Experts of a small language model: 9 layers, 96 experts in each of 4 layers.
Below are experts of layer 3 (counted from 0) of a mixture-of-experts language model. Rows are named router (the router's row for the expert), up (a neuron's input weights, with its number) and show model dimensions 0-63. Each number is 128 + 24 x the weight over its row's rms, rounded and kept within 0 to 255.
After each expert's rows: a language model's description of what the expert responds to. This comes from a sample of Wikipedia text that the model never trained on.

# expert 20
router [ 95 128 145 113 108 129 107  97 125 115 163 161 133 131 126 106 132 123 129 177 109 163 145 109 165 103 107 122 165 114 153  96 145 111 171 113 118 105 143 157 161 127 127 119 111 153 130 135 112 109 114 157 113 115 108 120 113 143 145 137 101 134 101  89]
up0 [171 132 125 126 120 118 135 135 122 111 113 158 163  80 137 115  97 115 159 123 114 128 122 148 127 130 132  96 151 146 145 174 122 171 126 122 154  93 121  66  85 118 108  89 149 138 153  87 126 130 102 134 133 118  99  46 118 156 133 109 154 112  92 115]
up1 [130 104 130 128 137 118 146  38 126 144 141 128 146 147 105 159 135 144 116 133 163  64 151  55 141 105 102 152 125 111 132 115 156 128 144 163 125  98 122  88 161 114 129 139 143 135 125 141 137  93 127 124 108  88 125 110 135 136 164 117 130 131 126 117]
up2 [ 98 148 116 135 146 110  96 127 104 148 126 101 142 133 196 118 140 161 120 122 105 122 122 152 175 105  87 139 167 147 116 123 116  82 138 121 134 136 140 127 101 120 159 137 130 159 122 107 154  90 140  87  97 153  98 145  95 110 138 122 114 137 106 131]
up3 [ 66 112 112 126 116 152 113 124 111 150 149 126 160 135 145 103 139 103  82 129 109 170 149 139 130 114 119 108 125 140 105  86 149 134 116 127 136 135 136 116 102 110 155 127 132 169 129 130 133 115 107 188  82 138 119  98 131 118 148 132 100 147 119 126]
up4 [106 111 142 112 146 153 118 130 119  84 159 137 149 151 125 123  74 156 150  97  97 146 152  86 138 138 136 148 117  97 148 133 128 104 135 114 134  91 139 128 115 169 139 142 151 157 160 116 137 117 103 121  91 133 161 186 115 129 119 148 112 137 154 115]
up5 [112 122 105 168 119 157 118  82 133  98 133 178 140 150 119 110 164 113 122 138 140 119  96 143 124 118 107 115 136  92 116 138 149 121 137 128 128 137 101 138 152 134 120 143 108 144  98 172 150  88 105 121 123 154 129  94 115 154 151 162 119 134 125 171]
up6 [132 139 123 132  42 155 136 134 136 122 120  98 117 144 131 144 129 128 134 138 129 145 101 139 143 114 124 119 145 131  94 125 111 120 119 103 123 129 140 138 110 138 106 117 124 110 155 125 131 112 141  94 149 122 138 146 130 144 112 137 124 136 139 129]
up7 [127 116 106 142 133 169 126 134  90 151 117 182 124 130 156  68 109 139 171 130  91 110 133  90 150 113 155 106  58 103 187 132 115 149 141 137 133 120 146  97 115 116 127 138 192 142 106 112 113 167 113 128 123 152 103  96 121 114  98 132 109  91 119 127]
up8 [125 143  86 139 116 156 110 133  97 152 134 112 120 151 135 127 142 134  94 146 122 153 138  98 126 121 126 118 120 144 120  98 150  95 112 106 147 130 182 124 153 139 123  71 188 129 154 131 129 128 154 141 142 119 140 129 102 151 119 136 115 223  42 133]
up9 [ 89 150  97 175 120 133 144 132 126 151 123 130 119 116 122 124 156 110  95 116 156 132 122 124 147  96 142 126  95 109 115 109 105 134 122 116 134 123 135 116 117 114 121 132 142  92 112  95 104 121 104 122 108 123 130 120  89 126 139 129 126 117 109 141]
up10 [121 119 117 176 153 157 140 138 147 127  98 113 142 113 126 165  98 124 149 126  77 101 116 150 115 115 124 141 127 148 110 114 116 144 125 103 112 116 154 116 158 130 155 130 140 158 132 111  76 137 138  88 106 158 109 157 107 146 153 118  79 187 184 110]
up11 [140 121 123 114 101 127 151 117  76 120 133 147 104 141 160 102 123 150 121 103 155 126 151  88 120 158 100 138 107 110 139 118 129 111 137 130 150 148 128 134 139 157 124 157 134 139 114  96 103 158 131 173 138 122 168 102 140 151  94 151 131 133 104 120]
It responds to: Table cells after numbers. Pipe separators after numbers or names in sports and election tables, plus score entries like 1–0; and the word on.

# expert 58
router [106 127 105 130 114 140  89  64 118 111 127 178 147 140 150 115 135 138 174 148 103 159 133 140 177 118 113 105 156 139 149 140 157 129 136 118 177 102 159 126 137 129 116  99 144 142 112 104  97 110 126 141 108 124 110 132 107 151 105 107 164 137  98 214]
up0 [154 106 125 210  98 148 157 114 142 104 167 165 101 144 130 137 166 148 117 110 152 133 124 118 147 130 128 128 132 119 101  67 119 134 133 129 118 130 153  95 132 163  73  86 143 185 114 102  91 153 117 149 120 129 143 148 121 146 103 153 109 124 142 142]
up1 [145  66  86 103 105 143 154 160 112 141 144 180  86 117 122 117 139 122 155  98 107  94 139 130 147 117 125  90 134 108 129 119  73 121  75 133 114 148 143 103  99 170  94 128 142 108 118 124 110 113 113 125 112 132 109 103  77 148 134 112 128  85 145 129]
up2 [106 118  99 148 141 153 152  57 117  62 124 144  61 116 100 133 125 128 150 175 135 128 133 142 112 119 142 144 140 114 105 116  88 144 124 138 131 137 193  90 110 115 167 113  92 130 126 125 115 133 119 126 129 110 138 140 154 126 149 151 111 138 113 118]
up3 [133 129 120 151  94 189 124  99  71 117 145 106 146 114 123 121 137 138 119 129 107 142 144 138 138 136 145 128 145 136 104 141 170 145 188 130 102  96 161 133 133 126 112 161 128  81 105 124 146 135 190 193 123 147 153 137  69 152 131 160 130  83 156 113]
up4 [ 99 144 120 164 128 101 155 118 144 180 129  98 113 113 122 130 127 144 105  99 124 102 141 173 150 123 121 136 136  90 145 122 114 133 155 100 111 126 150 157 115 135 107 162 151 115 195 150 132 135 147 158 112 115 122 138 145  89 143 143 133 135 159 123]
up5 [117 105 118 138 136 123 145 107 102 131 133 136 109  98 124 107 142 108 119 172 137 106 130 114  78 118 102 163 141 109 142 135  96 122 127 174 126 114 123 114 197 143 145 118 128 149 131 108 109 103  90 143  84 132 132 103 126 121 116 133 129 130 123 127]
up6 [114 130 101 168 128 117 132  99 110 171 142 210  65 109 151 132 138 126  78 124 166 121 107 120 133  97  77 159 134 126 124  99 121 132 127  84 136 179 104 167 124 105 147 158 129 166 188 125 101 161 118 113 138  88 109 110  79 113 146 146 152 127 117 122]
up7 [119 125 160 125 120 133 138 134 127 139 135 119 117 129 134 153 121 106 153 107 179 127  91 140 147 131 104  72 167 168 160 123  93 120 161 130 134 107 125 148 116 147  67 116 130 126  48 139 130  88 127 133 155 153 139 142 155 132 157 141 123 118 130 111]
up8 [ 96 126 145 154 143 131 151 121 162 170 116 146  75 140 116 114 147 131 124 114 161 123 124 102 150 150 130 110 168 108 105  67  92 117 103 121 101 134 139 157  99 143 175 117 147 143 157 122 142 126 151 109  92 140 186 135 128 137 132 128 135 119  89 140]
up9 [148 126 115 155 125 152 120 133 100 122 122 136 100  98 161  63 120 153 115 148 115  97 113 100 136 195 130 118 167 146 168 100  96 112  76 145 140 149 144 116  90 151 156 114 116 117 140 121 111 114 126 142 168  89 107 133 153  80 187 122 138 155 116 116]
up10 [114 142  94 148 131 137 144 144 124 146 103 143 117 150 118 132  85 184 144  86 142 143 125 113 137 146 126  87 140  81 121 122 109 131 145 121 100 142 161 105 122 165 128 128 142 157 139  87 115 135  85 104 122 185 144 112  87 112 130 122 106 146 180 131]
up11 [134  96 130 109 141 139  84  90 130 122 123 150 141 136 171 106 136 109 107 144 112 177 123 120 124 151 143 131 135 110 137  94  98 138 114 141 134 120  94 146  91 151 104 126 110 185 119 136 180 106  66 145 120  75  88 143 109 125 135 131 122 145 144 126]
It responds to: Word-final commas. Commas fused to the word ending a clause or list item, such as railroads, issue, first, footballer.

# expert 28
router [ 80 114 113 106 136 124 114  95 106 113 131 164 169 170 179 107 136 144 130 138 117 160 144 104 177 114  65 116 156 144 145 122 127 117 131 132 143 126 155 132 116 136 135  85 145 145 142 117 102 108 122 126 111 126  98  99 114 150 134 149 117 156 119  63]
up24 [155 125 129 152 102 130 144 129 121 105 147  99 170  81 132  87 154 113 137 137 122 120 143 136 133 113 106 133  91  96 129 116 134  70 137 119 106 106 109 134 139 140 120 156 150 168  96 137 123 135 128 134 146 117 142 137  93 136 158 148 164 137 144 113]
up25 [105  98 149 123 113 135 140 172 152  92  73 113 146 175 153 138 116  77 113 159 118 128 145 147 129 162 103  76 157 112 125 124 102 106 128  72 136 100 119 145 157 153  80 134 117 113 139 144 111 139 145 123 121  99 109 117 118 138 120  94 209 147 134 100]
up26 [140 126 110 134 139  82 138 143 116 132 141 157  81 160 120 123 107 110 121 144 133 113 123 122  90 118 156 130 118 104 114 131  84 106 193 131  88 106 131 102 131  84 140 123 142 149 127 110 134 133 130 136 110 130 139 140 120 132 143 124 126 103 154 145]
up27 [146 116 121 115 112  99 120 148 145 121  97 109 117 129 131 137 181 128 127 122 103 121 142 127 121 133 102  75 122  97 130 157 140 155 156 147 148  92 158 165 117 140 105 141 110 141 109 107 134 123 155  99 109 160 132 118 102 170 179 149 157 113 128 124]
up28 [149 137 142 127 113  81 125 138  82 119 126 101 181  91  86  96  90 126 133 108 130 129  69 147 145  98 154 113 169 135 134 120 110 127 158 106 114 102 141 113 124 144 148 116 123 116 164 117 144 164 122 166 122 120 155 121 119 107 124 122 175 119 133  89]
up29 [144 108 130 192 137  60 126 106 123  78 125  86 112 145 122 108  89 128 104 122 138 111 126 129 153 120 118 132 126  83  94 109 117 103 122 115 140 122 102 126 120 141 152 113 125 157 151 159 107 170 144 128 109 101 127 121 115 134 121 143 172 125 131 165]
up30 [143 147 115 160 125  88 113 150 165 146 139 116 134 154 137 148 143 120 133 135 115 121  89 113 161 111 132 146 127 152 120 113 127 113 137 137 125 109 121 114  97 113 128 151 137 139 108 112  92 131 138 128 112 158 130 132 125 168 140 121 136 137 123 107]
up31 [149 136 114 109 130 168 137 186  83 111 139 153 126  72  79 112 127 153 138 131 143 132 130 136 123  89 107 105  96  83 133 155 193 131 155 105  94 107 121 111 155 124 138 139 107 118 143 150 108 135 115 144 120 138 127  96  86 134 106 148 121 122 131  99]
up32 [ 63 150 128 137 144  91 108 114 127 106  98 127 113 109 145 149 120 138 138 132 124 139 127  89 160 157 135  91 126 106 117 125  92 129 117 106 156 139 150 155 137 134 123 187 132 105 142 166 152 137  75  87 141 193 175 146 124 131 118  99 103 141 131 138]
up33 [145 159 110  87 144 140 111 129 113 157 116 133  88 119 124 115 115 138 114 119 209 163 167 136 130 134  80 125 115 113 136 122 133 112 169 107 121 121 146 150 145 137 123 165 123 136 158 144 134 122 129 174 120 156 150  92 195 117 112 141 146 101 104 112]
up34 [112  89 181 164 142 116 127 135 122  88 118 108 138 142 142 132 103 142 148 137 118 146  92 139 119 155 121 141 129 105 119  83 160 149 123  90 156 112 129 164 128 129 128 125  94 115  89 133 130  95 127 135 117 132 103 109 120 136  91 105 126  87  91 136]
up35 [100 141 108 138 124  99 114 149  98 112 150 163 129 117 157 122 157 115 112 124 122 123  88 112 124 127 136 134 151 105 117  75 121 146 184 141 105 125 120 158 137 123 111  93 149 139 138  90 114 141 152 152 129 170 124 133 114 139 150 115 137 160 152 115]
It responds to: Line breaks in lists. Line breaks ending entries in infobox-style lists and specification fields, plus the dash starting the next item.

# expert 15
router [100 126 130 128 127 120 125  81 121 102 143 134 130 157 143 136 155 176 156 168 122 153 106 115 216 106  82 111 178 123 130  97 124 110  87 114 164 111 184 110 128 115 133 118 149 149 129 136  92 114 114 150 115 125 130 107 119 138 105 107 132 156  80 108]
up24 [173 127 140 149 110 122 100 112 127 172 140 137 125 114 182 162 132 160 138 151 121 108 153 139 165 126  93 107 146 112 110 149 143 170 150 101  93  80 130  63 148 100 122 145 166 128 123 119 127  92 170 110 117 159 137 142 100  99 124 106 105  73 109 113]
up25 [126 130 109 104 133 144 112 143 125 137 114  65 181 166 148 103 124 101 152  98 136 133 139 114 132 121 174 153 156 116 147 108 148 110 127 122 130 124 113 106 133 207 169 138 164 159 110 113 168 135 154 124 126 148 125 126 128 141 139 147 104 144  95 135]
up26 [110 119 128 141  91 154 143 152 132 106 123 142 106 137 148 125 132 126 122 144 135 135 107 142 176 120 140 108 161 140 104 137 143 105 114 117 126 149  99 134 124 132 119 130 142 142 120  96 134 138 144 144 119 161 126 121 141 157 165 129  79 153  60 131]
up27 [124 137 127 112 106 195 126 159 130 104 129 117 144 111 136 114  76 126 125 128  91 126 135 103 124 100 129  83 122  95 129 164 136 152 138 142 106 115 120 135 152 116 104 150 134  88 132 156 105 143 154 125 111 139 114 115 124 150 136 126 110 158 139 123]
up28 [127 127 109 156 153  95  86 128  96 109 106 162 138 119 107  87  98 155  73  91 139 141 110 108 139  91 134 114 166 102 131 100 159 162 111 123 139 127 120 117 121 140 101 131 129 112 148 127 119  99 142 130  98 111 121 118 133 129  94  89  90 126 118 166]
up29 [110 140 141 152 105 115 114 103 152 122 141 126 136 153 158 119 176  72 152  71 129 132 135 114 110 148 117 145 101 149 130 161 144 125 169 108 110 132 139 141 145 106  94 122 139 164 109  71 131 155 105 108 139 116  41 117 136 152 162  87 182 140 128 136]
up30 [154 115  96 121 126 130 162 119 120 170 167 133 121  91 135 122 192 131 128 162 154  89 172 133 158 148 115 114 118 123 119 143 134 133 139 123 122  98 119 106 121 151  22 146 141 147 135 137 139 113 119 178 104  62 170 123 161 124 144 190 123  78 172 142]
up31 [119 111  66 155  91 131 103 109 100 120 115 126 106  92 142 119 128 160 104 127 146 141 123  95 164 128 130 118 121 112 166 145 142 143 137 102 145 114 122 125 105 188 137 155 104 182 119 133 101 168 139 145  69 141 110 127 101 113 122 121 114 108 113 185]
up32 [124 133 122 122 118  70 129 133 128 140 114 118 117 155 157 161 118 138 151 125 102 136 151  96 139 107 133 103  42 144 130 127 134 138 143  95 124 141 103 112 147 122  94 114 130  98 107 128 116 154 191 133 137 135 136 125 136 137 138 129 146 142 148 103]
up33 [129 106 125 112 115 145  93 125 120 108  98 148 119 116 127 118 143 112 118  91 108 117 105 108 104 162 139 147 137 122 139 123 136 139 123 158 166 119 141 156 116 130 129  86 119 115 119 159 124 138 128 105 143 120 132  90 119 156 118 136 138 157 123 135]
up34 [117 135 113 137 164 117  87 113 131 128 128 105 136 127 138 109 140 147 148 141 146 126 136 112 118 121 110 117 147  91 145 136 150 134 173 108  96 147 116 147 121 119 126  97 129 131 149  91 151  97 127 140 129 120 132 134 127  85 104 109 114  78 132 161]
up35 [ 84 131 147 189 147 121 138  72  88 108 126 129 161  85 124 116 122 140 148 152 133 136 118 124 144 106 122 108 165 141 113 109 157 130 128 145 153 153 119 116 136 140 133 146 134 121 154 120 113 133 120 133 154  84 163 135  89 115  79 128 109 154  85 134]
It responds to: Table row breaks. Line breaks and pipe characters that end or start rows in markdown tables of statistics, elections, tracklists and filmographies.

# expert 14
router [ 88 122 134 121 107 109 113 107 107 103 156 153 120 137 142 114 128 140 144 120 109 137 138 106 157 107 106  86 141 142 141 120 132 124 113 117 179 149 153 114 109 157 125 130 139 115 148 132 111 104 119 162  90 125 115  94 113 153 138 125  81 141 100  70]
up0 [ 98 113 133 230 168  97 107  88 122  93 121  99 122 165 112  94 131 144 125 142 131 126 128 121 107  98 139 106 145 101 137  94 117 184 114 133 142 124  93 108 103 168 137 123 151 137 114 136  81  99 113 104 139 108  98 125 117 142 159 156 123 126 149 201]
up1 [146 102 127 142 157 114 140 103  96 109 140 139 122 130 143 134 148 101 166 166 122 115 193 106 138 103 211 105 152  69 141 143 129 134 117 132 106 131 108 162 133 150 146 121 105  99 140 109 125 172 116 126 152 115 130 130 128  75 158 111 106 140 111 148]
up2 [137 137  99 146 138 155 111 206 146 100 184 143  78 121 133 169 154 139 116 144 128  80  94 173 169 107 133 130 154 138 130 118 125 109 127 140 174 105 100 126 119 137  79 164 125 112 124 119 131 142 149 113 126 126 105 155 137 147 176 137 129 102  70 124]
up3 [118  89 118 137 102 105 134 125 101  76 142 111  89 152 151 135 128 143 112 123 144 127 122 123 142  96 135  97 123 124 139 141 114 161  85 117 117 126 176 129 117 164 128 143 136 119 139 168 123 117 114 120 160 117 110  65 138  94 132 161 159 129 138 150]
up4 [ 90 121 172 133 134 129 133 120 167 121 126 126 114 139 128 123 129 127 136 120 125 127 134 146 168 132 155 113 128 102 137 132 108 176 108 108 114 129 120 137  84 134 108 157 144  90 129 145 129 122 106 146 116 124 105 168 184 129 152 128 150 138 153 145]
up5 [142  68  86 156 125 130 119 112 133 103 138 129 121 138 114  88 103 143 133 165 128  94 142 113 135  90 127 104 150  98 162  97 165 160 109 124  91 109 100 128 108 181 145  96 126 158 110 123  81 112 123 117 146  95  97  95 122 148 119 151 125 147 151 171]
up6 [148 120 102 128 159 158 141 120 155 123 142 189 127 127 110 108 134 146 111 121  99  75 112 160 134 149 135 119  98 133 132 123 150 159 127 140  99 117 134 130  90 153  85 102 142 111 125 116 115 138 137 128 146 113 123 142 166 126 130 133 142 107 132 145]
up7 [130 157 114 131 154 162 103 183 141 132 174 140 103 137 123 152 152 145 107 141 115 123 108 183 167 108 125 140 161 104 130 123 142 156 144 137 150 118 126 102  96 110 101 145 116 101 131 104 124 141 149 111 148 133 121 137 136 115 141 126 154 100  94 127]
up8 [125 102 136 133 159 116 110 104 138 110 106 145 130 159 114 138 143 131 110 121 154 137 161 139 144 152 124  99 103 107 114 120  82 153 117 110 127 144  97 138  91 124  99  97 147 118 123 132  95 125 100 161 138 129  75 152 123 181 148 141 105 134 138 137]
up9 [122 173 108 169  83 131 103 152 124 107 141 126 142 142 120  95 154 161 126 125 119 155 162 120 136  31 151 164 119 121 159 144 108 112 117 115 174 119 131 158 126 132 111 115 121 125 140 105 125 124 122  99 118 112 118  92 103 157 227 112 116 163 115 142]
up10 [121  88 143 130 138 116 105 148 129 101 138 145 103 162 136 114 137 124  92 103  95 147 134 101 142 143 102 101 144  98 117 106  94 143  86 114 121 132 112 151 111 143 119 122 107 140 117 133  92 130  84 133 144 118 134 160 147 138 143 109 129 179 131 159]
up11 [ 90 145 139 140 107  79 101 140 131 110 163 140 152  42 127  97 134 106 115 143 141 154 122 122 145  80 113 105 112 125 121  93 120 149 122  77 141 109 133 142 125 134 131  81 140 135 161 119 119 129 118 108 133 127 114 134 123 167 123 119 121 136 146 136]
It responds to: Mid-word name fragments. Short word pieces in the middle of rare proper names and species names, such as Met-rob-us, Hors-lund-e, Kir-ub-ananda.

# expert 55
router [ 89 151 143 141 130 140 112 123 118  88 104 178 127 149 158 133 128 135 144 146 147 145 154 135 157 100 123 128 125 152 157 120 167 128 164 125 140 124 141 119 155 185 129 129 131 163 155 139 137 130 103 141 108 120 118 140  89 155 124  96 163 136 111  98]
up0 [118 120  99 136 151 116 106  97 108  85 149 165 120 123 118  86 123 165 164 101 129 116 110  98 147 126 133 129 149  93 112  88 136 140 126 163 145 144 135  65  98 136 169  88 138 208 168 110 113 101 107 148 137 151 195 140 132 130 147 113 137 110 136 162]
up1 [132 126 140 144 130 123 139 152 123 133 145 136 101  93 185 113 139 142 123  73 138 133  94 116  97 127  97  64 116 103 130 135 209 134  68 145 143 121 102 156  95 141  93  70 133 139 118 132 123 156 125 144 117 103 102 126 105 151 129  99 109 122 115 118]
up2 [102 112 126 168 127 151 227 126 136 124 121 163 123 131 121 160 148 111 140 120 140 147 128 130 135 130 127 142 137 136 144  91 152 110 131 130 161 117 129 104 127 123 117  91 146 109 175 126 109 122 110 149 100 119 130 149 118 154 142  98 135 163 129 123]
up3 [107 126 138 158 123 115 137 139 118  94 114 114 135 163 155 121 166 125 119 130  97 112 165 118 134 150  86 114 148 124 116 120 132  81 137 134 111 155 102 133 134 126 135 140 146 218 112 141 113 147 116 121 132 135  56 146 130 147  80 116 118 115 144 115]
up4 [123 130 143 139  94  61 117 107 136 148 140 119 168 142 116 132 127  99  82 128 157 104 130 154 148 105 136 164 134 122 159 169 107 146 138  89 141 117 135  84 137 108 119  39 144 121 148  95 143 144 139 114 125  85 145  92 114 133 115 140 154 118 135 132]
up5 [ 99 120 111 130 143  91 102 140 136 101 150 123  98  99 127 141 119 139 111 115 140 102 174 118 155 100 131  85 148 104 139 108 131 145 134  93 145 153  89 137 131 105 132 105 121 139 130 135 148 147 111 123 110 112 107 116 115 127 145 101 117 152  95 139]
up6 [165 118 130  83 130  99 105 107  94 128 112 151 136 136 130 121 158 149 120 100 131 145 144 159 164 177 124 124 142 110 141 107 133 122  92 116 144 101 155 157 124 150 124 147 129 120 118 123  42 123 105 117 123 145  96 127 106 148 100 113 117 137 110 151]
up7 [124  82 111 117 107  97  76 123  54 124 134 132 146 120 116 111 132 122  84 148 120 148 143 107 144  78 126 137 120 165 138 140 131 105 129 137 123 114 122 132 112  99 168  91 111 145 151  95 136 136 127 120 126  77 119 134  98 173 167 106 137 143 120 120]
up8 [133 133  94 124 112 124 142  94  84 106 130 127 120 143 129 131 103 131 112 102 139 129 143 121 142  93 143 149 163  78 134 103 121 170  96 122 103 129 128 108 122 199 142 147 165 112 163 136 138  88 117 127 119 134 162 105 147  84 137  94  94 133 102 163]
up9 [ 85 137 136  95 126 125 144 101 138 123 133 127  99  85 121 108 149 130 139 106 123 125 140 115 120 117 133 153 148 113 142 137 149 122  52  68 126 139 147 109 103 125 147 121 157 142 115 112 120 143 140 127 138 163 121 118 120 149 133 113 120 138 112 128]
up10 [129 120 129 186 125 202 147 135 115 126 105 142 164 124 109 105 118 139 138 123 100 112 129  92 126 114 148 109 120 110 123 154 141 149 104 110 127 148 113 150 151 120 208 128 149 136 171  74 132 121 170 104 167 138 110 140 135 128 203 107 132 151 131 155]
up11 [148 129 137 151  61 125 114 128 114 141 151 136 100 138 135 147 145 135 111 121 168 141 137 115 162 124 151 119 140 110 117  65 110 129 132  97 141 126 104  77 134 113 113  99 138 123 132 118 123 189 132 165 107 146  77 120 128 136 113 149 138 137  74 125]
It responds to: Section headers and separators. Wiki section headers like ==History== and ==See also==, table separator rows, and trailing pipes in election-result tables.

# expert 61
router [122 134 117 128 120 102 131 109 133 120  91 131 125 136 158  84 111 130 126 178 148 147 113 143 162 106 134 126 153 100 162 125 112 106 156 117 136 105 152 160 161 116 112 131 130 151 161 121  92  90 149 154 132 148 117 125 122 134 110 149 111 156 104 165]
up0 [116 149 112 171 123 106 101 128 130 147 143 127  93 155 150 128 150 162 114 152 146  93 130 149 116 126  82  92 140 128 145 111 103 137 122  89 196 110 143 133 157 122 115 161 144 113 177 127 110 139 122 129 147 108 133  94 164 129 122  64 123 135 109 146]
up1 [128 109  96 123 114 137 125 151 142 132 140 161 154 125 125 102  96 110 138 107 151 148 116 142 145 101 135 158  80 104 123 131 115 137  93 143 132 133 101 112 125 129  97  48 139 133 161 126 127  94 102 108 120 122 112 151 119 124 142 106 129 138 107 135]
up2 [112 121 138  39 139 118 103 139 159 108 120 143 151 124 125 137 130 144  90 147 113 106 145  96 191 117 100  91 132 138 148 104 141 116 121 152 175 113 135 141 114 141 110 102 138 123 117 139 119 127  96 127 147 114 138  93 132 196 142  94 115 119 124 108]
up3 [ 77 145 140 190 136  89 115 138 122 143 133 153  99 122 135 142 166 128  89  99  94 166 145 135 141 119 108  83 170  95 158 127  84 149 141 132 154 145 117 139 100 136 138 144 141 122 124 117  78 133 120 148 117 147 127 101 133 154 130 108 101 120 190 124]
up4 [110 128  49 121 133 113 123 100 155 151 126 134 154 127 105 117 129 114 143 154 134 129 124 128 148 127  98  88 126 120 161 125 111 109 175 143 115 115 129 117  92 145 120 121 153 169 105 131 144 147 111 146 117  90 121 109 144 114 165 134 156 123 113 135]
up5 [ 86  85  94 149 112 135 104 104 123 113 145 116 145 103 142  92 140 122 124 145  79 120 115 149 118 174  91 125  82 130 148 101 123  93  97  96 170 124 162 109  87 122 105 128 118 178  99 159 117 126  99 130 135 130 133 149 110 144 126 150 126 130 220 142]
up6 [100  93 127 131 116 125 124 159 139 117 131 114 137 163 154 126 131 129 157 161 155 109 155 136 140 101 112 128 149 128 139 126 108 112 134 120 105 134  92  80 121 119 129 106 126 107 117 137  89  83 131  84 130 107 131 135 143 125 121 132 119 141 147 120]
up7 [ 85 145 109  50  83  90 174 125 115 133 135 133 144  96 167  89 137 125 108 152 110 160 107 157 150 153 102 147 136 122 152 104 122 146 107 141 136 121 136 143  87 143  98  91 151 165 150 128 116 153 131 115  82 152 147  68 136 148 129 124 103 142 131 113]
up8 [119 124 131 177 108 121 129 117 155  96 153 117 149 122 135  90 135  87 109 122 118 102 120 136 153 111 121 135 154  93 194 117 132 134 142 123 133 140 110 123 167 168  95 146 157 127 134 153  98 131 101  42 144 125 136 142 130 127 109 153 174 145 142 138]
up9 [129 145 108 118  83 143  99 105 105 115 129 124 110 139 109 126 120 154  80 138 137 134 119 153 135  79  97 136 133 144 104 100 166 157 144  99 149 120  94 128 133 148  93 160 152 113 117 122 151 163 132 117 116 131  99  88 114 139 123 119 113 136 116 151]
up10 [112 137 127 140 123 135 118 105 116 117 137 136 124  71 129 107 133 125 115 140  91 114 123 145 152 146 103 111 105 139 105 105 149 139 108 108 117 148 150 112 113 128 132  86 154 129 126  74 112 159 126 158 141 107 130  98 109 141 123 116  96 130 111 112]
up11 [126 116 151 121 121 121 158 152 136 140 138 132 108 130 133 149 131 139 145 118 160 126 155  96 172 123 108 119 128 141 140 154 121 124 137 116 124 155 120 138 148 103 103 135 142 122 135 122 119 125 141 132 143 102 137 214 129  78 128 141 117 112 132 102]
It responds to: Definition verbs and row ends. Is/was after a bolded subject in lead sentences, row-ending pipes and closing parentheses, plus descriptors like footballer, politician, actress.

# expert 11
router [ 86 125  91 126 125 131 121  68 103 148 106 156 129 127 160 110 157 108 157 147 133 122 165 120 167 141 105 123 147 120 147 122 158 117 169  95 156 129 195 147 123 143 114 107 127 152 139  94  82 122 112 180 109 101 111 108 103 128  85  99 128 155 111 115]
up0 [116 141 160 120 130 189 143 128 111 109 149 107 127 153 121 128  90 120 131 113  69 119 164 131 132 132  97 131 100 118 109 112 110 153 119  87 125 105 140 128  95 129 119 136 131 114 150 152 136 122 124 154 129 116 135 157 142 132 108 134 128 117 112 124]
up1 [125  94 152  82 106 151 127 108  81 163 158 149 133 138 136 110 145 124 127 126 118 122 148 132 134 131 133 136 120 108 166 154 118 129 123 122 120  69 149 102  93  90 118 136 119 151 176 125 118 108 120 108 124 115 123 143 112 113  91 122 127 126 111 109]
up2 [136  99 108 115  88 140 133 101 108 142 132 135 105 150 127  64 126  95 167 136 105 133 161 138 146 134 164 104 131 102 147  80 174 147 116 115 118 106 143 146 138 142 156 121 153  97 122 126 126 110 108 119 118 134 130 121  88  92 131 112 122  98 145 125]
up3 [135 131 124 133  99  96 133 158 117 137 152 151 118 106 151 116 122 108 148  98 175 102 136 118 129  80 121 105 143 118 167 140 135 145 141 120 121 132 147  88 123 143 143 128 127 134 116 144 126 100 142  98 146 137 107 134 110 161 122 113 121 155 113 110]
up4 [126 103  89 121 138 146  93 143  89 121 123 174 117 124 175 137 154  89  98 128 136 132  81 139 127 108 123 148 135 128 135 149 134 135 115 141 156 139 163  79 121  93 118 113 129 116 102 153 135 132 112  85 122 140 144 126 112 190 106 152 144 126 138 117]
up5 [151 139  97 129 152 128 120 151 105 148 120 172 100 110 141 131 116 149 148  84 122 127 113 117 149 138 137 123 154 136 105  85 117 126 113 107 167 132 154 113 143 140 127 101 120 154 146 125 101 147  94 142 114 129 133  71 104 127 137 126 141 139  94 125]
up6 [119 113 138 116 119 129  79 106  89 141 141 165 111 102 148 108 103 118  87 132 158 133 120 119 135 133 127 141 162 107 121 129 132 143 132 156 157 106 174 127  86 149 103 103 129 106 137  84 118  85 145 122 133 119 151 120  90 116 134 115 150 109  91 142]
up7 [ 78 132 114 143 107  89 131 115 110 114 151 110 124 120 140 125 166 106 129 141 106 141 120 146 131 109 108 102 154 171  81 112 105 202 129 115 121 150 124 148 113 139 137 124 108 113 135 166  90 121 129 108 133 123 133 136 123 131 110 144 132 147 130 161]
up8 [195 138 126 139 116 140 144  72 153  99 138 122 132 152 133  75 139 166 132  98 124 119 112 127 142 145 130 116 153 101 197  68 154 185  80 125 133 108 166 108 111 153 162 104 143 102  96 129 120 118 100 117 137 137 170 130 107 133 144 132 128  90 154 151]
up9 [104  92 164 153 120 114  80 152 119 123 111 161 124 164 139 168 141 112 137 106  88 162 101 148 156 100 105  99  94  87 110 101 140 150 129 104 136 117 143 141 132 122 121 133 121 139 145 130 161 174 146 160 102 148 121 129 122 137 151 185 146 136 131 112]
up10 [ 92  83 146 121 123 132 129 107  97 134 150 136 145 121 125 133 146 140 100 204 137 124 107 134 125 157 149 134 141 143  43 120 143 129  98 115  79  75  87 102 113 130 118 119 116 180 131 120 127 131 102 149 142 129 126 144 124 142 115  75 123 128 131 148]
up11 [124 137 109 154 140 156 116 153 138 104  95 121 150 148 165 134 146 136 106 134 135  81 114  83 108 165 124 118 168 102 112 138 155 132 125 115 143 130 110 125  98 146  94 149 139 146 126  93 129 106 124 126 138 135 139 108 118 156 153 127 125 111 147 154]
It responds to: Dashes and number commas. Spaced dashes between names or phrases, and digit groups ending in a comma in vote tables or dates, such as 57, and 34,.